Below are experts of layer 3 (counted from 0) of a mixture-of-experts language model. Rows are named router (the router's row for the expert), gate (a neuron's input weights, with its number), up (a neuron's input weights, with its number) and show model dimensions 128-255. Each number is 128 + 24 x the weight over its row's rms, rounded and kept within 0 to 255.
Before each expert's rows: a language model's description of what the expert responds to. This comes from a sample of Wikipedia text that the model never trained on.

# expert 5
What it handles: Nordic and British places. Place names and infobox fields for Norwegian, Dutch and British towns, such as Coordinates, Verma, Metro, -heim, Town, borough.
router [139 128 117 133 154 140 116 122 129 136 105 128 124  79 138 142 130 113 143 144 111 141  94 148 137 117  84 137 118 101 108 116  95 145 148  99 108 125 133 142 149 131 132 105 130 155 126 146  71 117 143 114 135 118  89 101  84 126 144 135 141 136  88 149 163 144 112 127 125 147 112 144 114 123 144 128 112 143 114 171  74  93 153 117  83 166 153 200 160  96 156 108 118 120 105 130 148 125 132 163  97 131 107  97 134  94 139 143 125 119 113 137 124 126 146 150 146 109 116 124 151 110 149 123 107 123 137 104]
gate4 [119 119  99 123 163 145 177 137 117 136  86 156 117 111 120 133 140 169 143  86 147 115 172  69 137  97 148 107 143 128  78 120 130 110 123 135 117 127 165 113 106 165 109 117 112  96 145 145 161 141 120 137 128 139 105 147 122 152  66 141 146 103 151 121 105 130 104 136 134 148 163 118  77  97 143 119 112 143 149 145 113  95 105 144 131 113  74 119 117 131 101 132 116 111 152 162 105 141 134 131  93 104  89 135 111 101 149 128 146 182 150 115 133 119 124 159  98 173 128 141 143 158 152 127 117 151 105 147]
up4 [ 97 157 150 103 131 111 149 131 154 157 123 170 144 124 128  71 146 167 148 101 176 106 159 110 119  98 106 124 114  75 103 131 128 124 124 124 129 113 121 154 153 107  79 180 161 103 122 121 145 164 150 119 147 167 144 157 173 130 110 112  94 122 121  91 153 107 123 117 115 118 121 124 140 120 123 153 110  98 123  90 118 110 119 108  82  88  95 149 149 121 138  99 126 105 155 125  89  77 142 112 157 137 113 120 109 120 139  91 182 127 143 167 153  94 144 110  93 115 117 137  99 133 144 131 140 145 144 123]

# expert 2
What it handles: Table digits and suffixes. Final digits of numbers in statistics tables, as in 682 or 705, plus word endings like -itis, -osis, -century.
router [114 156 136 129 119  87 110 104 114  95 121 140 113 137 103 109  92  97  94 143  97 130  93 135 126  84 108 114 147 100 131 134 108 142 148 122 117 105 122  91  87 125 103 147 136 102 157 144  53 124 135 113 155 139 119 111 109 179 117 112 101  74 131 149 111 150 130 111 167 123 152 135 162 137 162 125  82 115 107 127 125 109 130 151 147 158 121 187 124 131 123 162 167 162 153 127 128 138 142 139 113 130 147 102 128 137  76 144 124 107 141 125 128 167 100 140 114 140 128 113 162 118  98 100 166 147 163 122]
gate4 [115 107 149 114 148  92 124 123 106 138 154 150 146 130  78 123 143 141  88 108 100 146 121 187 127 148 110 127 153 154 165 112 171 149 152 123 141 107 118 112 106 160 126 158 120 111 142 166 125 103 135 142 148 100 135 134 123 133 119 127 120 151 107  90 172 101 141 141  79 106 128 138 100 112 133 118 162 109 114 109 129  86 123 150  92 118 138 137 120 158 127 146 124  95  97  95 152  95  98 160 104 133 125  84 103 157 115 113  69  93 140  78 153 151 103 132 101 126 154 137  84 107 141 134 140 150 139 115]
up4 [150 136 103 103 107 144 151 159 109 144 145  94 139 163 183 112 127 167 149 161 178 104 123 118  92 107 138 119 117 101  67 121 128 115 122 120 169 141 139 130 134 118 124 109 120 113 117 102 151 146 135 111 111 151 110  76 115 126 102 160 140 105 129 157 168 184  93 119  72  94 102 124 122 117  87  94 130 110 148 142  87 140  87 116 172 137 122  82 111 130 141 124 165 141 163 170 133 113 151 102 134 107 111 119 150 118 149 113 139 143 147 184 116  94 125 130 169 140 138 113 164 153 133 109  98 114 118 113]

# expert 11
What it handles: Politics and government. Words in political and legislative text, such as legislatures, Liberals, Leader of the Opposition, federally, plus table digits and pipes.
router [148 126 136 118 171 170 111 107 122 133 163 158 161 160 155 124 106 100 144 133 140 172 108 151 122 132 126 129 128 157 128 119 154 146 138 123 138  95 120 165 130 129 106 144 141 124 103 125 134 142 104 136 156 134 112 140 141 101  98 100 156 192 127 132 138 124 138 135  86 145 101 115 106 176 138 137  99 139 112 126 115 151 167 128 128  78 145 135 112 153 102 123 156  75 112 120  57  85 137 156  90 142 103 127 113 145 117 123 158 120 169 108 103 131 149 106 113 112  97 122 155 128 148  98 118 119 128 101]
gate4 [110 120  85 120 144 154 131 138 124 124 163 142 119 129 110 148 121 158 166 124 117 125 114  68 110 109  98 160 153 141 148 134 131 105 101 107 105 100 130 187 133 173 103  66 122 137 146 100 130 171 139 139  84 134 151 135 100 125 168  95 126 120 149 129 141 103 138 141 117 114 150 133 154 184  84 128 117 104 165 133 125 106 121 128  94 128 160 146 139 113 126  96 159  89  93 111  86  78 154 136 154 123 114  95 144 102  95 120 133 151 106 131 126 128 125 123 124 125 107 175 177 124 106 120 132 149 134  82]
up4 [144 102 116 170 104 103 156 130 151  78 135 106 130 133 128 116 142 126 215 112 120 139 145 123 126 112 170 105 133 107 122  92 136 163  96 145 147 141 121 110 120 145 163 137 147 143  68 133  99 125 165 114 128 109  99 165 138 131 118 139 146 140 163 131 134 132 117 157 168 190 163 176 109 162 133 165 114 120  85 134  87 152 173 120 120 107 149 112 119 133 150 110 100 114 147 147 133 160 153 132  91 152 120 125 152 101 138 107 129 183 161 133  89 157 134 112 166 103 139 116 127 182  97 118 170 133 161 149]

# expert 0
What it handles: Scores and list separators. Digits and spaces after commas in tennis scores and number lists, plus conjunctions and relative words like and, which, but.
router [ 92 110 129 135 162 167 136 106 165 110 102 129 128 142 147 134 140 137 135 118 139  92 153 114 139 141 161 126 100  89 112 139 104 135 118 148 161 154  83 121 174 133 149  79 120 148 151 134 145 135 129 122 115 101 136  83 158 132 130 122 157  91 142 120 151 130 157 129 112 155 132  99 110 146 129 161 131 129 113 128 113 174 106 163  53 146 127 159 122 106 120 121 135 144 127 139 129 119 163 126 120  97 132 150  88 112 228 112 112 124 114  97 129 106 120 141  86 121 156  99 119 106 124 137 127  81 178 102]
gate0 [142  98  66 117 117 122 155  89 148 131  89 150 141 147  89 113 100 197 125 108  92 116  98 128 160  94 116 132 171 150 118 110 125 157 137 113 108 134 126  91 115 168 134 132 191 132 140 160 120 139 132  88 125 131 125 170  64 109 139 149 143 111 108 113 163 109 112 109 115 144 138 144 103 156  86 157 113 105 141 171 134  98 101 141 136 152 147 137 102  96 129 153 104 179 155 138 136  98  66 133 119 103 125 113 130 111 138 143 136 126 124 145 129  76 107 151 158 138  92 135  88 148 149 160 146 156 171 132]
up0 [125 160 168 137 146 180 119 110 157 132 141 120 112 154 109 113 149 182 161 101 104 111 140 169  76 194 125 129 119 116 148 122 145 108 162 180 124  82  84  82 177 120 165 114 152 136  92 139 114 145 123 139 115 104 123 137 158 155 161 168  99 169  73 158 128 143 111 134 113 158 111 103 144 160 108 144 141 109 155 131 155 161  67 150 151 159 203 129 103 115  90 132 103 159  94 110 152 137 131 160 115 136  98 131 103 151 142 161 137 124 122 120 160 129 118 150 100 126 134 127  88 139  61 116 101 126 141 122]

# expert 1
What it handles: Anglo surname pieces. Middle and end pieces of English and Irish surnames after Mc, O', John, as in McGriff, McAdams, O'Halloran, Smith.
router [112 124 125 162 157  91 151 149 134 125 146 126 150 159 123 112 142 115 120 161 129 137 129 104 141 148 156 143 138 147 117 100 152 138 109 131 133  62 110 167 127  84 104  99 131  92 134 143 120 134 145 124 139 136 153 112 130 148 117 101 106 136 177  94 147 131 129 129 135 122 112 124 108 124 136 128 139 119 100 127  99 155 143  98 116 123 134 104 140 144  86 126 118 111 198  83  74 140 154 118 126 128 149 128 132 137 112 114 141 116 121 158 153  63 130 151 108 119 108 135 128 127 142 103 143 109 139 136]
gate0 [146 142 143 149 158 128 138 112 107 107 139 162 140 143 111  74 102 147 145 172 111 113 127 157 137 158 127 124 182 132 112 140 125  99 118 128 114 121  97  86 142 133  91  99  76  82 111 111 168 136 102 134 148 134 150 140 118 141 129 146  92 122 131 128 145  64 126 133 157 108 141 110 132 134 120 142 114 169  94 139 131 122 141 114 124 128 150 138 104 157 140 123 132  83 115 115 143 157 119 136 110 115 141 129 134 100 163 168 109 139 165 112 165 136  91 112 148 119 108 100 107 138 124 101  89 112 131 119]
up0 [153 165  69 150 159 123 119 121 165 182 165  90 109 147 152  77 127 130 121 133 158 104 103 117 145 116 155 108 127 184 111 116 121 110 149 108 133  83 132  95 111 116 129 105  82 143 146 141 118 124 132 116 139 157  57  92 110 132 149 126 102  98 136 165 126 139 132 112 120 145 140 134 115 157  97 144  92 114 109 126 112 136 113 103 100  92 147 159 113 112 112 172  96 146 122 139 146 122 141 133 143  80  94 158 145 142 144 123 134 142 100 129 144 156 119 140 133 165 140 120 141 130 105  74 144  94 152  82]

# expert 3
What it handles: Headings and math values. Tokens inside section headings and math formulas, as in "= 10th Commando Brigade", "Birational equivalence", and x_1+x_2=10.
router [118 123 163 112 103  87 146 111 145 137 181 144 114 120 143 138 144 166 100 150 103 161 161 119 125 135 134 111 136 136 135 109 158 146 138 161 134  90 115 147 109 129 138 108 127 101 144 132 120 158 127 119 122  96 115 121 118 140 124 122 160 137 128 111 112 109 115 120 131 152 132 127 113 141 127 121 125 121 107 136 116 195  96 211  60 137 162  82  91 142 131 142 154 140 171  72 125 111 153  95 101 115 135 117 137 151 106 133 154 169 190 137 144 155  97 161 108 106 114 144 127 142 142 116 110 120 186 151]
gate4 [135 116 143 124 103 121 118 102 113 157 127  87 151 137 137 107 121 142 115 106 146 132 126 146 118 141 114 135 164  88 114 106 121 132 144 125 155 163 125 154 109 131 172 120  96 135 146 112 116 119 168 157  84 112 138 166 186 117 152 114 125 150  88 153 101 141 146 154 126 109 123 123 122 162 126 133 162 152 132 142 130  96 131 134 115 140 145 168 139  82 119 135 118 106 111 173 184 116 144  85 117 166 104 113 158 135 114 122 129 151 167 117 145  90 122 137 122 147 135 128 112  93 123 137 137 166 122 135]
up4 [171 151 155 118 155  92 118 132 127 138 136 170 170 130 143 137 147  99 161 153 134 118 117 137 141 155 145 161  97 122 109 127  81 121 119 106 125 199 172 126 127  84  59 144 138 153 102 156 141 140 134 144 112 183 152 115 138 168 145 160  88 107 142 131 111  65 129 124  75 155 126 103 129 132 134 105  98 103 136  95 124 138 137 102 134 130  97 123 125 149 147  86 143 103 117 115  72 116 136 140 131 157 138 101 128 145 168 177  86 101 126 125 146  94 126 104 165 174 136  70 162 149 115 113 120 124 116 120]

# expert 8
What it handles: Geographic coordinates. Degree, minute and N/E marks and slashes inside coordinate strings such as 34°03′37″N, plus dashes starting infobox lines.
router [164 111 127 149 129  80 158 185 140  72 110 104 192 140 151 129 126 141 131 104 130 132 141 120 139 111 124 125 128 135  89 110 143 108 151 134 129 180 156 151 113 100 104 145 124 140  95 139 176 143 139 169 141 187 142 153 137 127 117 119 103 141 154  99 122 135 128 123 169  74 112 113 174  96  95 109 137 122 133 142 140 106 133  54 153 101 110 134 139 138 128 156 123  96 149 114 115 133  97  46 153 140 117 139 103 152 103 104 139 126  96 149 133  88 108  93 201 138 128 138 126 145 152 164 102  94 125 151]
gate4 [129 163 143 118 122 106 145  75 120 120 122  77 109 143 123 103 130 171 118 143 123 115 159 118 147 164 140 114 140 113 160 121 120 170  94 141 134 120 122 129 159 132 138 141 158 119 140 147 105 119 144 117 106 133 173 149 129 145 124 117  76  93 139  95 122 123 170 146 163 158 126 101 121 125 143 100 126 122 115 102 116 153 126 139 122 102 149  99 100 121 134 121 121 116 116 111 132 166 142 109 127 110 106 150 137 136 137  91 132 117 152 134 116 110 114 148 151 116 143 146 139 105 114 111 128 161 130 109]
up4 [154  85 105 120 175 109 105 148 145 141 130 156 121 115  86 153 136 109 145  97 131 165  90 147 156 130 121 164 139 110  98 122 137 163 152 139 103 151 125 147 101 133 132  96 105 119 130 132 150 111 126 128 132 119 125 117 137 136 131 154 156 142 104 154 134  99 106  94  79 114 148 103 106 102 144 124 161 167 139 129 121 115 118 119  96 128 147 153 153 123 137 127 121 143 169 167 112 140 132 144 127 138 121 149 128 119 147 137 125 129  83 156 151 148 157 139 111 164 126 131 139 136 143 123 130 114 103 127]

# expert 9
What it handles: Sports results tables. Cells and separators in sports results tables and tournament pages, such as placed, silver, individual, Challenger, Championships.
router [105 148 113 159 120 134  93 117 102 148 126 144  82 128 110 118 136  93 142 168 128 182 112 103 122 104 109 137 126 119 165 126 109 115 114  92 128 133 150 156  96 163 115 159 130 112 168 139  82 121 121 139 113 100  75 149 142 121  97 137  98 159  98 141 150 111 125 123 100 133 157 152 137 118 131  97 116 122 121  91 156 115 122 129 114 141 143 107 124 143 130 136 117 140 145 137 140 130 149 163 137 170 139 133 164 113  85 137  99 160 127 123 137 143 124 101  82 138 136 156 132 158 107 121 182 161  65 148]
gate0 [110 156 103 157 101 144  99 103 114 131 133 169 123 109 123 157 128 109 136 128 114 159 142 107  96 127 144  97 157  99 146 147 138 104 176 116 142 115 133 121 128 166 147 139 165  78 161 103 188 130  86 119 132 110 128 112 110 155 130 142  98 140  87 126 111 111 143 102 129 144 129 154 117 168  88 130 111 120  99 169 115 144 125 119  95 158 135 122 130 113 142  76  74 158 131 154 149  82 108  94 183 113 147 126 178 116 136 144 147 128 102 116 136 119 117 115 162 187 153 115 130  74 119 137 147 119 140 135]
up0 [114  95 141 146 100 159 137 131 143 148 124 142  97 151 114  89 145 127 148 146 106 135 111 138  92 109 128 130 117 118  85 136 108 164 145 121 127 162 152 125 175 120 145 100 118 124 122 129  87 128 103 133  98 117  94  88 134 141 139 163 165 144 117  99 149 173 144 113  83 106 131  94 140 129 140 156 172 127 141 146 177 130 129 185 103 116 154 151 126 128 136 160 159  87  87  84  81  98 134 118 103 158 129 123 106 108 107  93 119 123 143 131 121 133 146 114 148 114 125 112 126 174 115 102 141 115 113 114]

# expert 6
What it handles: Citation years. Decade prefixes 201, 202, 199 in citation years after an author's name, plus opening quotes of cited titles.
router [138 131 125  88  97 155 178 137 137 145 149 113 124 133 115 124 141 144 108 211 114 120 164 151 154 117 110 147 124 144 108 149  87 151 116 135 129  73 115  95 115 110 127 169  77 130 201 136 132 136 110 119 143 162 194 132 110 162 118 103 110 130 143 127 117 131 121 146 115 175 175 130 124 149 101 148 144 147 176 160 118 125 108 126 132 130 113 183 163 144 117 128 143 159 153  58 133 111 128 136 142 141 140 114 104 102 150 109 133 127 145 114 118 154 136 132  88 120 129 170 121 132 136 129 117 139 223 132]
gate0 [121 107 144 175 102 168 122 153 154 125 146 100 170 134 123 119 144 147 103 148 115 101 151 110 110 138 128 115 109  74 151 114 150 159 128 113 157 169  97 116 130  98 158 179 142 153  95 128 125 123 150 106 149 116 166 134 146 105  98 157 170 100 148 118 166 145 110 131 117  93 115 130 113 142 153 142 130 130 138 107 171 124 170 132 135  94 164 166 107 114 128 136  95 139 109 145 141 148 150 127 114 126 130 107 104 174 125 163 117 135 142 138 151 119 114 151 140 130 148 138 134 112 120 148 122 126 116 195]
up0 [116  82 141 157 125 109 129 112 143 119 103 150 179 117  99 144 116 165 107 112  63 108 148 132 150 126 126 100 101 140 130 132 131  91 104 133 109 126 114 105 139 145 139 127 114 108 125 103 105  88 149 103 159  85 158 130 126 111 132 155 105 158  99 125 129  94 126 135 142 107 137 119 109 157 126 143 162 181 139 153 128 101 134 142 103 129 101 156 127 141 151 150  98 105 135 121 140  98 100  99 116 128 121 117 162 129 179 132 155 110 145  78 150 130 144 156 158 126 166 133 130 119 138 126 109 128 101 128]

# expert 7
What it handles: Middle East history. Tokens in Israeli, Arab and Islamic history texts, such as Yad Ben Zvi, Torah, Sunni, captured, Hapoel, plus bare spaces.
router [106  85 121 110 106 160 160 149 148 115 151 162 147 109  98 107 147 165 106  55 105  99 168 119 132 142 186  91 130 145 136 181 118 141 130 134 148  72 140  78 135 106 168  73 138 140 167 120 156 137 104 134 117 137 201 135 133 155 152 142 141 128 110  93 151 140 127 111 107 143 168 115 116 164 140 153 120 123 127 149 138 120 144 160  56  98 143 116 140 135 122 129 105 129  82  97 131 112 124 150 118  62 116 112  97 140 175 118 133 159 114 115 135 108 134 167 130 130 114 118 124 102  99 127 100 112 171 100]
gate0 [111 145 104  97 101  83 104 129 117  65 145 154  80  96  77 115 114 111 138  94 125 130 133  96 143 129 158  83 111 136 157 122 129  90 176 145 116 114 140 121 138  93  97 107 119 128 137 157 123 150 143 121 134 149 142 148 150 119 178 127 132 108 117 129  96 124  95  81 111  95 143 136 149 109 143 146 159 133 112 155 157 172 100 114 145  92 161 132 132 179 158 138 160 178 127  88  77 145 144 126 102 112 137 180 109 125 157 170 136 143  92  95 145 148 100 136 131 163 127 106 107 122 103 105 171 112 144 145]
up0 [123 104 171 157 114 132 191 140  83 128 109  99 116  96 103 135 111  84 149 129  78 134 119 109 146 162 114 180 108 137  78 132 113 134 118 162 136 124 107 140  97 142 147  98 129 115 148 124 140 120 175 107 138 114 106 151 119 131  91 174  89  96 140 160 140 130 149 133 166 113 100 139 166  97 111 145 111 109 136  90 103  99  87 131 103 151 135 166  71 128 108 119 102 155 141 130  94 105 135 120  90 152 145 182 149 140 153 135 142  92 165 145 121 139 113 163 146 108 146 124 146 130  95 112 145  98 101 104]

# expert 10
What it handles: South Asian names. Indian and Pakistani names, places and films, such as Bundelkhand, Hansda, Singh, Kumar, Bh-, -pur.
router [137  76 121  82 134 147 100  87 145 149  92 133 127 141 126 128 143 131 124 124 132 110 125 142 116 118 112 143 119 139 125 113 171 104  91 136 128 105 109 144 168 132 166 121 128 154 100 109 179  87 144 132 130 114 137 145 140 131 141 136 122  92 139 145  94 138 131 113 133 102  91 140  97 122 137 128 157 111 127 126 166  82  80 147 176 167  88  98  86 128 137 124 150 119 109 187 135 139 113 142 145 148 137 103 148 133 137 154 147  88 128 146 104 146 112 111 116 138 141 120 129 121 145 157 118 147  86 139]
gate4 [121 154 136 153 140 130 131 166 122  94 141  98 122 146  87 127 122 121 106  98 100 141 106 121 114 141 109 126 151 107 135 148  54  98 104  66 144 154 134 102 102 110 211 116 136  87 149 167  76 134  97 153 129 153 104 153 127 151 142 164 110 144 185 117 155 145 174 194 133  99 132 128 124 139 164 156 113 129 138 137 109 119 161 108 130 101 110 161 143  91 113  87  96 106 124 123 132 141 167 127 161  22 162  81  84 128 128 144 125 102 127 120 163 145 144 160 182  97 156 177 135 153 118 182  92 111 128 129]
up4 [113 167 135 180 109 112 131 114 117 153 132 133 154  97 103  87 131 122 138 112 129 163 118 104 146 147 109 153 135 124 150 140 155 124 131 137 126 127 170  96  85 117  98 125 179 118 126 135  78 168 151 136 140 118 115 104 161 144 155 138 102 114 137  88 158 171 158 151 119 103 126 154 114 115 148 162  89 109 126 115 105 113 149 145 111 154 131 140 157 150 110 149 143 170 112 138 172  93 141 109 142  89 151 127 124 169 154  73  95 104  91 162 111 135 162 134 147  84 161 117 173 152 155 111 167 139 109 148]

# expert 4
What it handles: Video game platforms. Names and terms from video games and software, especially PlayStation 2 or 4, Windows XP, engines, versions, ported, live.
router [129 191 125 151 113 101 127 157 114 154 154  99  87 108 128 146 139 148 134 122 144 102 112 123 127 142 167 151 125 128 151 126 140 148 144 151 107 198 117 117 130 141 127 161 151 120  75 105 111 123  99 103 119 123 114 106 112 137 143 145 157 104 147 139 115 102 103 174 159 136 113  84 142 126 109 128 139 139 136  94  96 204 132 128 176 106 137  67 145 112 137 108 111 154 158  95 124 143 134 103 117 117 117 171 123 137 131 127 121 102 144 125 123 127 159 109 136 118 112 136 123 146 109  95 117 130  81 102]
gate0 [151 131 106 151 156 126 126  87 112 144 105 114  86 153 154 102 154 165 121 154 170 149 138 133 100 105 121 129 120 114 110 148  96 120 130  90 158 132 156 145 151 180 143 116 140 177 111 148 114 131 109 124 130 151 109 112  88 142 138 170 135 130 124 136  98 115 118 119 113 125 128  80 117 136 139 116 166  98 127  84 103 160 119 177 138  92 100 109 152 140 123 149 157 143 165 161 128 165 137 150 118  91 114 150 149 160 127 170  91 127 126 110 155 166 150 105 161 139 115 174  86 141 127 101 114 142 146 150]
up0 [167 135 126 127 120 153 142 164 119 175 134 134 135 179 124 169 131 118  63 150 184 105  94  85 140 152 106 125 113 100 107 133  98  95  91 133 135 154 152 139  90 110 129 105 124 161 138 103  97 158 123 116 123 121 129 101 118 172  78 152 147  99 144 129 119 131 161 131 111 118 103  92 119 139 154 119 102  99 123 140 105 120 128 110 127 146 105 161 146 145 132 152  96 132 170 178 108 121 156 146 183 113 103 144 108 133 164 140 116 123 109 183 136 169 137  99 126  95 166 187 150 126 171 139 151 149 122  92]